config = dict(
    num_hidden_layers=11,
    hidden_size=384,
    n_experts=16,
    experts_per_token=2,
    d_expert=160,
    d_shared_expert=0,
    hidden_act='relu',
    moe_layers=[0, 1, 2, 3, 4, 5, 6, 7, 8, 9, 10],
    router_score='softmax',
    normalize_top_k=True,
    routed_scale=1.0,
    balance_loss=0.00165,
    balance_bias=True,
    router_noise=0.1,
    router_bias=True,
    init_std_router=0.0114,
    lr_router=0.000507,
    num_attention_heads=6,
    num_key_value_heads=6,
    head_dim=64,
    vocab_size=10209,
    norm='layernorm',
    norm_place='pre',
    norm_eps=1e-05,
    positions='learned',
    qk_norm=False,
    attn_scale=0.125,
    tie_word_embeddings=True,
    parallel_block=False,
    init='normal',
    init_std_qkv=0.0227,
    init_std_o=0.00484,
    init_std_up=0.0227,
    init_std_down=0.00484,
    optimizer='adam_variant',
    learning_rate=0.000701,
    beta1=0.9,
    beta2=0.95,
    weight_decay=0.19,
    lr_head=0.00699,
    max_grad_norm=1.0,
    warmup_steps=296,
    schedule='wsd',
    decay_fraction=0.298,
    decay_shape='linear',
    final_lr_fraction=0.05,
    batch_tokens=32768,
    max_seq_len=512,
    doc_mask=True,
    train_tokens=280800000,
    max_steps=8570,
    dataset='wikipedia_en',
)
Below are experts of layer 2 (counted from 0) of a mixture-of-experts language model. Rows are named router (the router's row for the expert), up (a neuron's input weights, with its number), down (a neuron's output weights, with its number) and show model dimensions 192-383. Each number is 500 + 25 x the weight over its row's rms, rounded and kept within 0 to 999. Numbers have three digits each.
After each expert's rows: "comes before" lists some tokens at least twice as common just after its tokens as in all text; "mostly gets" lists some tokens that are sent to it at least half of the time. This comes from a sample of Wikipedia text that the model never trained on. Tokens count by the router's weight.

# expert 14
router:519545475445501520497518453518514499487456461516481508521518527473492489480478480517484491467530523518505529508509556530527534555528499510476515523568475470538525504527526526510503495500478513522487560481548519472488501500497494490528532502511483497467502522526466461531501504540484488534499524494510459494521480497522457502489537468510496480524518512482517566483503504502522521483450488508483454494467465490520528510501494480477504493478515508453486494524506515474489462506537491515485528538523520536476485509480487456515481496467507517502512456523463508533449487503483532516
up12:534464487506506511505489522475464489522534496515500512491478520472500504502480467515484561503504492508543505485495483499475476465480482507493487526502497512523471528472503539506464528529539504510496470512484448522477511519498508527492471498498511478495534516508537585467473470521497442519491505477499478494500518507509501489491458507482491530439496492501509504485530509513487477515504462495522517508508484490527467509504466473506522502495522495491502518511497514572543551501481493529484478460480493460514519518492486469561467511502487459485496540483545477487488485490472508497
down12:516491484491548485490496519490515504488531507495442507531499515522523483505511486517484529479502438526490526459491507545483487487484492536516507474513491501572484504448499444533535506529530478476518472468500480540470480517545494522501528538466527548567497508521515523472481481448528515502473466514524489472524504493485509528502521476522526492495469516504541498445532490512496482478521461525493475512516472494499467547508472501515501492460492498493478522522505527514443500484477492543498505492501478510512487499507496523487525486499500459482467516467472518476514511470466455521
up13:519547519502484510501476516487544487506503518488495510522477521488556565475532492499522479479486490542476520550494520486483505477521475489438494461516511506500457518508508461517503521477489490501502496466507469496523530475489462532480478515480555453492464492482493498485486504510514538470468483500504498492496512470471544465505482553503458501476512510535518483529517509477517543519486475496515517507478472505502471497505510504508509488466491489526495528512506453494441518473528514536518514514524453518494533500454463521466489484503483478478506473475516467505489507520496488518
down13:454499512479536462513486469464586480476494470514498518456480496511524476502518485492527468502507525499501486498494515495523548486509470502531533478463476534510503497498497501498467522499537467495490499497491501520474499489505529490513446479504475493503508496500510502474474555509505520470507464476518466536492540449523501495509483499513499554536460484520457509487504513499504548525511516466527536488504468523496519439443556457474500495483480503491487471471507520527517482514484544477454496486545526516503495537525535476497501480499474476486447504522528437535494492515533506479
up14:520468532507505468492489504478493509481503483526516422510487534535454570504530502560511522533475517534516501520504484454505460510497504509537496545451498530511503505503509510511477540535491521477508497501498496499512507523470500508462439511522474508490523489511511570477454509468453467492469530524481515497503505517458512523480525521482484493450478488493489500483454498510502501452536509522476521500494496509520515508537487471530523468506503517483483475484481447517521471497458476545507477525482511491514526492526471500560473457525491505531509516506505470508522480496473448462
down14:497525523533474480527481448513479500554474498479461496486469497468478507484517495497489488540484505465499507472507510482496504532509540508490503491520533524517489481520530499562482470487517504505455481527518508510497524484518437528519529533509477456464495502524498515499528494497470475504485476467488527515484502456495529517494481532519514511503489470492540539534506550502469557504500534486492465484457485462500492539460483475507503459455494494451505543463537518524517533484444506494482478524512500489500531433504492500502520514517519504490509509535531486523486505490524500511
up15:503509503503504498512488460495477557497463532471491479471484482499525514537521481544512524473488472459509537545536508489558505497464469482484529514481481511474513529501505480488490472498485453488491502502516487534523508464527507458545470513503547505530535492487508479505474486473486475478533534502518477439482522486485526472511512531517477463447487516513537524546492508486499477432489464491518516500512516530504516505516507534516502476496496502460494517505471520465508497502539514461488523421531514479468486528484493496541506523489445471487499493483517460457519528529503544517
down15:448503501534504478487469522510519470497529511503508503496520466504539523463535488499482530466482486457463499467479491516474520487486506499478542522531505493499492505512521494500465530517457470502512494474502552516513477511515502510485503515453517542473477514504518483559512510540480507525498524526531483539496487507522490493492476517466546478515517503512516508524503542450534459514503529501483488491474500492506454516478511474521516507497499520488465534475512484514501496508493488466489527461495530487511482496495505460479454548472536504519533490504552516459538551482431540545
comes before: "1", "2", "0", "3", "4", "5"
mostly gets: " ", " | ", " F", "–", ", ", " in "

# expert 13
router:501488490484501494534479514503499474495520516491480505474481530519524533477557472501502473485519513496516535507533537466523481551485501507524560500499485533468470493502513521504483481497550507512513453531525466478505537497481518494503517521512481546472527458522476499512500507490451514489497485547485537505528497443550491488489451511429502515487502493494515484473471522507495521521475538517534494518507465493518523506478499467526508497448501529486570516514515493485479525499492505502507468467520502470457513503513458541476523484510529524493516554541529510456520532508507473459
up12:512494503509487500486492503496486501497485481513477468500516490488528495507505484534482530495479518477483536502519517501476502484537500494499497480501473491527527473486528447475507476492506497506486517491476483482471489514504506514506483502497508495482498510470514514487504518499497464471514459504481499488680498517474498524512485463485504478516517493501512485522521520512515504494508473470462504530465486460504484497526462501455536451493500740522519485484512488504501497511508499498511511505507492520512510510482495501496467500518493500518496486514478476496508488477478504491
down12:538489498492474507497507500483449515544521505526456485518501488491455510492506510486515541511519538490471479523514505493496475499526536514508508518588468480498490437509516507504477478510502510483509512491491475494507557514463516498486486502523428485519471464520494477456453461537452491491538532509463550540487518520511547488483491513510490450474524506460474470510516499475514516500537500476457497524478500455515479496527472520508523480550497490482502509486535463502465502554558516489499496446508544517510459480483437502534478506521509513488509540513494515501485501514504511507
up13:518502518493559494524445516498543439474509494504492512498519473481522500489504481518498475495494501528488546513450495479526481526508523490501469492504518477539527493549521497534480507525530464524472484506538490508494501436506500511472499469510519481550502458514535446497470483489500505495479531453484459509509493503474467542520507520480486531482547529500483506471470542546498510510499495451485475497513489516517497514482560498489511461526506518467500512523505491496505482502508488545507526469528525494525488510495485499539540479430478501501483508471493479471478528519513481481
down13:501484475463497464537473515540461492451508501504465504492522472528506499507476481500519498467534500493530500511500478492497480508521478494493514472529542508516496437482461505522484541486474543483490491451540500513529501469511548519482499515517484531523459497536493508502509483481508476517548508484508497493486490464461482542498461488542524518460510511510502505499504529494443438485513469443488496497528481524464515480469527512497517507464529497464515510544481473522480488520527505507503517476476502483489518523552485521521520471489487518529518494505477529468527521496510514497
up14:532487524508494498494470508502508484522506530497534467492508522498504496503483497538467519498475531517468457507509512500528498488518533520473488499502478480476452519503489481484487503500519513477536515507507526501475511501493490527517535516488517489505501490488513472491503470501527505481503548521479490506375526509517534515492523498467521505508528526513515491516510486454484521489495498484470512455496472499476478534522495506471447494505493256516523498448509520484491496508517514499519508493512502500508529490465494498501510512505483489465494499488485461520533527537502511480
down14:530498543529521470484449524503492526522495524540476500483534535504452509504472501495505492516505502508493488462455487492486501518545494492508494480525479479514486441480545450515526526509510498499465532427469508500520486486521501528570485491496466490502509478511513512454467498524438450534497505500532496518538490499484523479517515511522534498512518482448517474508523514511514531531487509467502511576495469485478471498542488479479556500485457567481543482510493492564493458459483516500477485489504511501525497510487520535496482522467485503537470513484486492515457504502475527449
up15:514510514519539484493501505427474480506493509463497488498499557516495529428482460512474524539494490512495530485464490495506528483530510497493494505513537505522486495505542516503512490499513492500524503557483450511509501546475419512553509499523498484493522468496488509518460505505530486496467475499514517484484511526495496488484526501490473486492504519512508512498479475457537484496503498478487551498494475532499529480515487449502475494495506493480502467484499494503561438506526474517496469520499518536521522496468498431523494493467470466551498490494491492490530473484470486490
down15:533502533467497504490519535536479515485557529490497464507513433464471468493485457491484487460545547479538506520499525518521497465505491486504567457537497508530453488517503511497511499516465448477506513484505532482530458503520535527502460506450520493522464500550516511493483530484504465476505493504475525479488514469493517481506498525500510466543559486491463534520476528498506465554484479484515485498495484491479507543487551463461489495461542509484464547481527540489477500546455485543499495500471514489512510481487499560470485515521494511485547528502486498513484521479495513493
comes before: "\n\n", " The", "| ", "|", "-", " He"
mostly gets: "\n\n", "1", ".", "\"", ", and", "s."

# expert 11
router:509465484482485482487501512533497477494510559488507517503502455526519498507512502511515544521495548462501520451517532527487530467459522470467516514475534492515579498505497533496504471497550489495550475493527491493501485513538504493510549478515526485491509539449466536525483520501529516514514531518499520541517483576495503478480477492529531443462465508509505493550511501520532489488490479529458476500515536511492478548450488472480485519480528486512510472467543528469473517500497512533529473504495498522503505493487478565543510487504516465498522483480462493472499470493530555517
up12:491518501497535536493526509492504495456458479535511495492497494486505492522546513459503471479466491498484459497507487509459469497526518467506496492545528473485496505471508501514508529470517511515447520524487533511478498514536527473545518487484521457486524495475483506477487458490495534507513516460490516479508582445455528527555541545478493502523494539506514512522521536531533515478509518476452522492509509531490508505509496508461501515462477493494485444487524512510467488509504491464519480537499486492478532500469487523485485530532454538566436515476513467507518523499462502474
down12:488503490505509479528458458563497493554526525542518522533497498490483533506476481450483465502491490462512559510485514457508502475469515472521521451492483442468520532457528539494507506512449507460524472500500516496514507511508534500513492469493514498469530508504491465511520537495508492515511538544522538480501515557469488500463519522475494510498518499487529474501468472485482491544492505512511522490474537503519535509477457483447496507491499513512503505515491512497494510452483498521494564494477540510529529501514455517503485545508476452496551521510500475497530526517510493467
up13:491536501472461529529480546470529530523520484531520493513471494458453497492480483551518461526528528570475520486533493479524503493494458492491487543488491477513493471519471503528497563519496492507464463507467507482514504504471487553490497503482508494475574489501499500512496481494496478500511516458519490532504536455523497469509483517474512504522504505484431521502476505542498517463536533504547546514539466517527486547496462492529509514539463505522483467516491525489484517481507537513464501488468531484545478493531518493482525486496498502502491529524473495488541487506506520503
down13:494477514513540485509521459546547501537505473492531494503494480520498544540523519490520488453474527483476514478450485512542508461457511509476558476471515510467485502512492499500499520501464501479571513537481502506534507464443544455507489480502491473434488476545473526497484478512441469489487484511488449455503511491509502516521481484478492491513508510517514489460447494496505533519487502527527523512540489528527513494495482519497502501530479474533499484541499485490539527507527479503530513482492508489526518452465514490498560470470522436513519542549504508517526517515492593502
up14:494514510465490471506502481486470500526491480482559524486497542538448514491493461515506509485492456489473458509510440495501510535532504465477493505522447502491497507527467504513529481556508499521487507513520468515502475528523503499528498523461469474468548491517503499503512495551474515462513539482495522498505515487512472532511487519510500483497491498508488530467480501521497530534520530451512532493546470511516489491493517473509514507496523503546479485484475473546514506480486502517499512521487481482503426475499518469471479473499506461489497510480481486516504466498499484481
down14:501466498485479495508512503502538496492505527495533481443494515518505489519502430468521498467496506520521532508464460505501464501476498552497521500478520513513509523510493515498484484464531523479509479498528465550496509502520480518495500536521497480484500495497506507534525446489503476495493560463505459520499531513544461478509459504529525497481503483504481441524476512502483454502485484482479521481551470501486507547469460492495506497510520492532492492536534509484504486514496469511532475459488485530533488495481523490451463514501526509499505512476530478499497526461532509514
up15:484519528500503538495473497480530498475446519481499499478475513493537535509481456518492506479523466504453485491530472475455544494515480506512483477525465515533482505491541515493474513508529476490477451555480530512502499492493519512472484506488496520507551501566493544506499488519517516529529500498485516515508517508500506495498454529467535514504512505482493572481484483515509502487499502466507511498514484516534491488461484461507520459528509522525493462530497532515532513480524510491468537471474482453496455470528496500464480487488514464525509508511514515540530501543481473454
down15:509490504502524503542514515527528517528473481540545473502472484492491551516490467532509544455493529508544541498464500513491462518487473503476505477460442521474478493502514513498522491508483518511534487524493514484544475517448485475526484505445511502461533513541446492494493483517507462496513488516474508480516505511508498500478481505487533526535500527486478495527490508463520462523528545523485550508504480516523544551469475485528505447521521491474510513473522521495532518515513441523521503477513506494544465438446541479476494523495490492471482507496482480515490542508526522541
comes before: ".", " |", "–", ",", ")", " | "
mostly gets: "ine", "ie", "man", "ure", "age", "ry"

# expert 12
router:502516498500478516456522486479508537464482498554488488534522493476491485491470547527481572465470478487523461491494470450470552467486453493486459498495504522489528509471496486473502451512490528512502476500516515537489517514537483456484455488500490487543516538491510510501468485544521494503498475506488545529486522494512501532498483492469527511474514560487543479461531496514550486419479504515493512524519505526477526526506526466496492476490522497498502479494507514535520530524475492485505452457527503470498514499537504461494514474498504508497493489473509519503513497511483480487
up12:514518509564490524500497529511516456469451557530494510485468485432515478509486507486538449500507464492480490505509506522504492496531495500479531476502456527533508526534513504530496527494496449496489502503472502458502475466432475486494486497517482460525501526496461515514495471479531541494534508504453510470515536479522530484530510505498504476486464507492521535495523492492455504475533497471478499508498466464504485480516504480474509456495525513482540500466519476514491523497510490490500514509478483485465424496474547512484559487507462484496445511512506495480509497499531472496
down12:512560518486513493546528452507463489514450491536527507502517535505501489531481483460483485501515551549474510486496518474463512519513507530490508527525456514494451505505495444516490500494521489469460557505523564465506483494532519538529512467484508510470494454532515479517490507498529489499467509499499507530529484528475479476538495545473527527513507511490508517523475487496503543536494503515506483504550484509475494497509469490500502471520500507452503465497474467523551494516498515514453520484516462510458557519525476533496498497514456560493554485454492531545511459514515479458
up13:504513497512495548489481461493485482527536489510457508491525496479547552509497480506519492468542496531527511537478500495496465504459499527499472461502468479470536536497521492492487531447539486486487516554518465518437521506517490512458493545518499523518489459532526457457463477508487493510507513512499511484505517521502502464526503536503501531497496517491462487535506514473509552496507475474492490525508500503534484489485498479506505482490482483522497530516529469517467488524542517539515559501531508471516493506499440491486527481536528500465517511517523481458515509545491520515
down13:513508507503541507495478519482467512489474493509489440523516496464497534523466481524473484532524491513543504481502504507500479489493478521512496549490500509479489471451535507455489463484517543537472508485455482515440524509503507521458500456502501536522502478496533467516484527506448528501514476528473485512525502516519471510513559517478510519465484499513466485561488510493456526536508496555473506515486543498507507520503534468503503496461498559506530520522466455518499504477520520516506485550516470503479496506468523445492518460510528506546483486474511519416532515480537494523
up14:520495508530534522540502506487489510517474500500494495515476494516482471502568473469477483499489568560475482515495512501510497506477512479486504478567526514480518499540500474528488491543496497507510522536495459493511495479485510477530487522465525523501479518501478518515490512504506530506542530555481517500484546506517498520524581538501490459498504532528516533503526465519503530493459472488446461474531479443508499506527519513458478509449480469490513488533475521499483520509505504546505486490482454470493518569471512529527464510498504504468482524514491499521530487496442524458
down14:456440540498505509534516453516461462450521483514488508506493520499524473471480499487486486499488511540480497521490489499500532480515472486520560540489481500510513464546467508490489506478506479454556475454552514520533514505516486478511508508501529483493488479502498539487490530542544484473505488515512567508493511479544515462487467452471506521534474512453531445504516508543498524504517521534457496487540500523505532510441497496490515486503523477480508502513477484477496518529488479465485496478471514507509516510497475537524552496521521512558494532506537517519486520489488493483
up15:511494492519496506481473458517508497513419508527514508508509499488505506506499474511481498496472504502493497526492490448489490519509507465540510530556490511463497524517501458487468497465549482491501502522460471494493480481485512504520503496494485486449510500506534516452474481494475524478524527515500518465516511522512508532520467516505537492512474486462474490512539526466506510513485463453481499530541442443502485510518500512500547481458517517502495523508548470501467500437516549502507503463521479512514497535471485539545522458524511507492482494474511474491478493516508474491
down15:462534476524485572476460455463498499480474492485513496547503488502521511478496504506486522522496484484545489491505493528506518519495476487531493507501491548498513455475540497469499495439502524495473498513476484502488473503538532504474558488514483479503503480510513512467503479489468484513470482513490485505479506484515464571479502490487458462512502486495499436517506504520477526540484509505494461522517497516502576484488495473480502489456455489510525511501505465525491500490461531473473507537502480476525467517448521527521524479495459527497498482514483509461491508517527475522
comes before: " | ", ".", " |", "–", ", ", "; "
mostly gets: "-", ":", "3", ",", "8", "5"

# expert 1
router:545567459526486482487508514516464465518500525466472533520499513513494500485490464462514485510515502517482504540493481495532474512475465482526502467507533529506512513493539476541496490480537472515465462524525527484489502535533559538558500515469467504514511452512489471501530498459511513483498474496519505504482499475463535447481467491445506521513518478503464536488491517476475495488496492459570492511505506488502510487530483522516494500480483516489494485514504532519481520488486463510471497524556457477481537493525495499451559465492521495507508526530548474496503484464483463522
up12:543489487529484498518494497475502484498503508478486485495511508462515468474533534545500490437503508500515502469505495518477485472475488509498511502453495474506502504448517496499484532518521545513494482551486481484498521486505489492457545539487491490495455483481475509472468482491488470514473526511471517475517505478490489481503504467486442475485470513484495486555475511539508466477520486493485514510490478514554488542510496510473499453533494513506488475501458433504521483464443471516510480540548471492504470491515528501525510511509540524500524478519493486501542505508511503475
down12:487487498485493505485500482494484475471467458502475472447477517501504499470509471532480440492481535483487496487515505523504511526507524484503529489489501490550532497451489514507493499482512543461492483448480488505508487522533492527475586521519477491513520472480487502476510504471492519526468529494492471477501538472497451540523549478499462539531468471503491480497491487472498479548517485525494478500540497502497515514464509512508473506491517508499495484537502436542480547501529513475500505509492503521506492545492482513546496514493515509487469455523497488547525474515496539505
up13:506457507477481533472475562461492507457471523568484503513489523501495507528515498497518516486499484555521489491522492507518562525494497497488514512513504486548529501477550478490496478489507493508523488488492456488486486504473485528508494481469494532462474508502490529541481474510524468501456492552517419495501485468539492477463493489519497467514488543537505523478523477478540498523487508508494493487464496482454500532433507477504501490525479501544491456472450478512482498519526484494500456496458518518485487511519495470527495539482493483513554483480520531530530482528490475488
down13:506509519492500520473528468522494522563463511520505452483492510504453573467472526498477497506477495496500499489511475470544474525477499501502514503505561492532496489503501543478450514504478543507498466478504500505528516504487511505479555479503435517565491459527523491469540515515507516473499507495481519469485488495510508491496471489495546502489476489518475523472497516526465507517519514520485494470517537525539476518506496479482474485496457493483518480528503528540504523464497493485509487516555516543466517493512491470509523491517516520501478515446490503447556514506505526569
up14:503494495512506441479498527498505488525534492511534520556535494479490513487493485525501487506532506451548492521506480515530469443526502508526504538469506458474505529452480534484520489513486450504537508471511507495505468432462506474509516515469493509464476514467491483501531517564474474530489505489506480522524498521498460495519500482460476480484491497475501475459518496530527524473474493558508502504536451485508541511512498503492517507501497531500500535501472479469458522517504488481513528526484562521489522464505491513499511520467485494490451504498453515483515522476446491523
down14:486498491500454477513494496482524475507499471521527503506495453474493539489500465475483542471499489527481530475483455518538460476546496434513497481514548457504475456502481545465535478511482537522521534513498469475512502461489482513526541475478540487492469528461482508477530480531513509493514552497490502480476505531542523539495476474501541544490539469485559469480494509527455523530507498529515496516486475559497486473523538513468483540472519499481525489478505530455509531504503479495482510543512527486501508507521533483484506462499504509492488527479515535471517443516494476491
up15:490493513498521529510449501525517507473492514500528471504514537530558529488501464544487536421513466482502477485533482455480547507537499495505496546528495508480522503494539518525517524534497491477515479518512552538528474495504475505486488527470499493507510496511518526518488511504494511506496468498460506514502490497515496495470477505469512470464502511504487539494472540524498527524511499493451507502502456481517442509492444482520526446499522512509507530489515531501521518488522471506533466473475531472505468480493495453520484489512467437504546488503478501539493520506495461476
down15:491494534546474510502469524487533534527506471506521489502489512474527513552482433482484515510495486541472491521477548471489473513482545483494491461501492531511547515485499501514482464504532518508500492523518513504516515507445502493512542498476515478462508525538519517512497491506469522523535523493475484506504515547478533480499471478520468476491489493509500525520481504492486507494525522506480513500505519484510496528564521490491497479457475489538523445492471509487519503464473487494473487485509484505472481477519475555464500524522499450519509489497537506540519455516497528511
comes before: "| ", "|", "-", "\n\n", "- ", "The"
mostly gets: "\n\n", "\n", ".", " (", "===", " S"

# expert 4
router:502506517504525488516506493465476497480461492508505534516481475498511489491530534480524487513471528462491470550488507510449504464511482452493465523495512515510505496569493476524498548496489493490483491463500465510500510518516484473467503498514523530484535480500507520540455486527514495491501522471472496452496508465523448488466492464515505517483539502479517490528492491488440517479518472573487503509487538477555491465464479557541493508511501505490529493485479537500497535509529505494511448497474539495497453491542523502524445485503477486513518484519525531526509467543481526486
up12:505502512508486497522482528492495517550455493498532507514483573532470513502482452528500520475504512501432479501484512530490488481494494485496500493531535545505508497488524496494479485493525470512502469498481491486449469490468496519547496519482522511489502536517487511531488506513526510526498548530545515474485537580494479484513526491490485518434544526515446515528475528557537503472526498499488518482507484456478532497517445533517499486499517484490478507500462489511518492513463515573534479536509503469497510458501481490516486478484489499499545490476513466529447500482505500477
down12:504465513496477544504527489519515481527484473542476484527499493514518494528486504508482517515503478501490447493520506488512517492562527485474470513463511492455537479522474552480501500503474513531532506492517454527512527490523481476516529475493501497521509501518513486486512459494500499488496523463452559474489513466477504506515476449477516470476512515464480502526584495479497516466475512504497459533489487533507480509550509489498477536508516492488502543482518514493502494491489505494464542479480468487513476535524445485515514459530450535494494521469525507494484547515466553504
up13:507491483491524485504474497483494490480484516493487545499534531471513509489475464490508486482474492529505493479487494463506463506503515499499514456468500488470433491517504489521491442451549533481494514537521545518539473455500538537499495494477503515503504511474465521467477502509538504515502486488520474472501502477465516508531484527522494522527474543523477505509474464456506481499558526486501476489498506491460507507473530493510497500484496509517510507475486515525499501504531544518525500475495492487526504501489516459540493535477511522495479507501448539473537522543498514469
down13:450495506475473488507509526457477498508504524483528494498470430517554488524531594492478483470477502471483511484497517507503512473464474483502543499499542507522509493490509486507499491527465477466517512497455513520508533505477505486497492526501489537480526498486509507469519471532507494486511474511498507498486490494529507517469523536540501521483496498500502493553516498536510508499488527455504490495490506497522484491499505523520474502526512505518506504476527464494485477511467495517472483563440509483486526478492500506496496470507507511481502494497507532506498506510500493533
up14:540507485491462495496508467510435473532515480509533444519497530472496492491475506526474534537540539557493473533521499477512453476505489522524535509553505514488487563499531504506489473538507486450487488493432441488511508481480529537517493517471490487493522514486497523443498476461491476490532513486536516508499510520461552506527474490492515432475460492499527514474474505479460550501451439485499513518539482478482478497531472446468527466490501508478560475469494505515483485487483489530484478487502504543492465547478505495522506543516468498523495493457487505518505533488530467472
down14:486508535473529531484517451496508517492515486518461472498501524513507512485483554499507505552486525489477502487508556512505528486564487517493527523492490544472492482440527503484505483529513518511499491485460462465525522477479475463491525506499479483512497498459512564476506513491454470523506501439535503549520455507475485528499504519504479485508453483507493507513449480487505535502508482500528515521480506512522484507523538487510494514492498532488557475429485539547499452505516533512480504520497494560529482511473513493503473485491492511503476479498512535487490505465533492498
up15:526509458511488505533492486450495478507487526519537525509515508490483479550522483534494470500440503461481465504512454453508492471507486492494461538481519501492520503529450518500440464485477531521530548507504494480496456481492506508468482524509526500504460492477473501512511466481477514519480524501498542479490477491498457468508493489490517466542521518498497510521494516559484522498465506511484520502511506504536501550499500522526495516521492514541514511505452497519509510462477463527511513486543467534494479488470482499524529522481525508484495516544492460482543500498511477549
down15:516461477546497490510533484508520508525487503491470479452475493518517507443511472524472493490517513509528513528505498508506544557501499502513490507468483465525529508477473526519501528508534508476528516509502447511473522540462510499516529553541485499499462530485539531431504485505472508520547480484481496514526498499510487483532482485494512510437462508494490491445543502467507491515521480533499465489498514471506480457458543503493507472498495501459507523497511531488538530485551484521538480484522510478530499495518493518486515524512535519533521450516486544448520496491469559477
comes before: "\n", "\n\n", " P", " de", " G", " V"
mostly gets: " |", ":", ")", "o", "i", " |  |"

# expert 0
router:485558506505500466489482476562537516506459468522496488479489511449533490504532511570478481530551533462437464422498533508505562520486539470504527519510521509533450501529509476506488483502515478445434518508489490469492497489491525491502495531450490487451522468531471490497523521501494494522477482483494517479486487495533504533512485581510468525546552468507508486500508487483501517507472520518534538503486455471501531528512503490482491497441510504510533492483515470522516527453503506475504518497494505521474511451521484493485454493518453502494471522516486471552503525513530547512
up12:513490485557463519513477509489489489484473539467485483505520547527485476493466479514545480458528479467509493512430471507513474497487532535531484499482494539481509505496513474482524468522501486495518510463480506509509488508516492539522464507477514534497502488483498533504482472527439517489474472504468505481559473532479484485508508504513515491499461470462513518507507543545492510471482438514506449584503475503531522497512465490496591523524474568466493524504480514459486458540494458515529514504476497509496489491505494495533509532498505480557469492506500517455502492488489501474
down12:516524470489493472513473485511424474484527452491455460484489451481537519468496474516510514532499537513518517497516531546478514476547494483457482493552493506519500446486449540463487521540474498490495493508520455498491494494443487493502533456475496468500496490496488499513509510538485520511498510518494511540505503534521516459502565447472468492520492527508501499497459523466507510506510496482493510502556548505484505490510461503458490530464536513514513505492513513517474494530544486443512483483523510484521509511446503528556486481536479484473503520457483507508481501533526500534
up13:522486494550487495487432479481501476496521558500527473486495500499528482494481493461471511462470497501506522505517510508495499478459529529489482455486486527443538518494519492474498482505465521478510494529486519489510489477493483513519499484529525473476540588517487547520486492520475490475473481529469443471503485457497508493510509511460487496492511540486531546492477478479491487515487516514487531509507537491485527512498453535509526467532539512486508521477445512514498518488489476494501498473509473488502462481493469538492503513477523490486515503472488486475489508528481515430
down13:460506560521512465506479493464461503473530522526545477495511472454528513460505507484464515515468539518479495571466546479527457495497510491507486496475473464466500498479497502534471489506486502469538497524519496517529531503472528496517530484510485479497504536492498563492519492552518499506468478563479520497476454496478499531489507476496504471462515484523514430494501509519482518501497487525552509523454519506514530499478519497504492509475513508465498516511491527537467506449491519513544476483477523540488515504493513534506519505494458469493465478490485501491456493489523525440
up14:534510526482472505514465520495477495489530484503563498540492480496497494476451514485503503484508485519498553554503507490527513467510444463459510476507484478504508500536497483490555518507512514499481490538485460543504479490499493446511464443497511515562519478505547483491454470474553502496475507508510512439484549489511450532515475493514506510498501560551507462530509506512507523515522489514504489468511522472473491499508502496524457489487462463509482474532512509513494467533550530494531507488524520452573500510530480500497496500477474493508493477479489499479513479538514483474
down14:461478552533486472477494494510514502474488506522484521468522522472488492485507493495499473494506489473528489553489526496512515517509543507521535539483505546465476487518522474546506525481509513468503505487481556464484467464505513529508499499503477475504517473545475526487498496483532498517498476509517493530475540513490494521481499446541537474470527502493489538530487485521497482516559498493544498510476500492542522474524540487501518513518469495511499484550494547502514514502500512507484485498465415509488482507518498487475495505520573504512494496518508502501510526537519481496
up15:529459541479480481480506570467495512473481509450465469490461518563482540467514503514468478511484479542494487523504467462458503514505488496480530556504508508514494513489491548534449507531507469503519512463511485484520490513494422545497489514553486515492531470524533550483472478490504506479493520509507456485474517464468505461505485472493520522469489498518498513502459542544511550510492521540516510512482497541489525490570482462492510478509520495499504479469505487520533464527507452568520502450507497499511497506487485491516503505484470483520510544513511502465480479494483445480
down15:535523537496527508488508556485505539533541475492441479530470527475530480482485514502492458515458493516511465491500484458547462445479477491486490446518486539527482539507547542484513477486501529479500525481513491522517480473515499526469493530452527453542527509517455542526475535480469481536559480517469450492508495495445525493487492491520524494517503468509486503486540524512489494492508502544520499497498502490465532558505485470481500507501477499468468530545461514539508470483503493469502484531486466458473486472466530448505499521534525553520462495495479491529535527478481539502
comes before: "1", "2", "0", "3", "4", "5"
mostly gets: "| ", " of the", " | ", " a", " the", " The"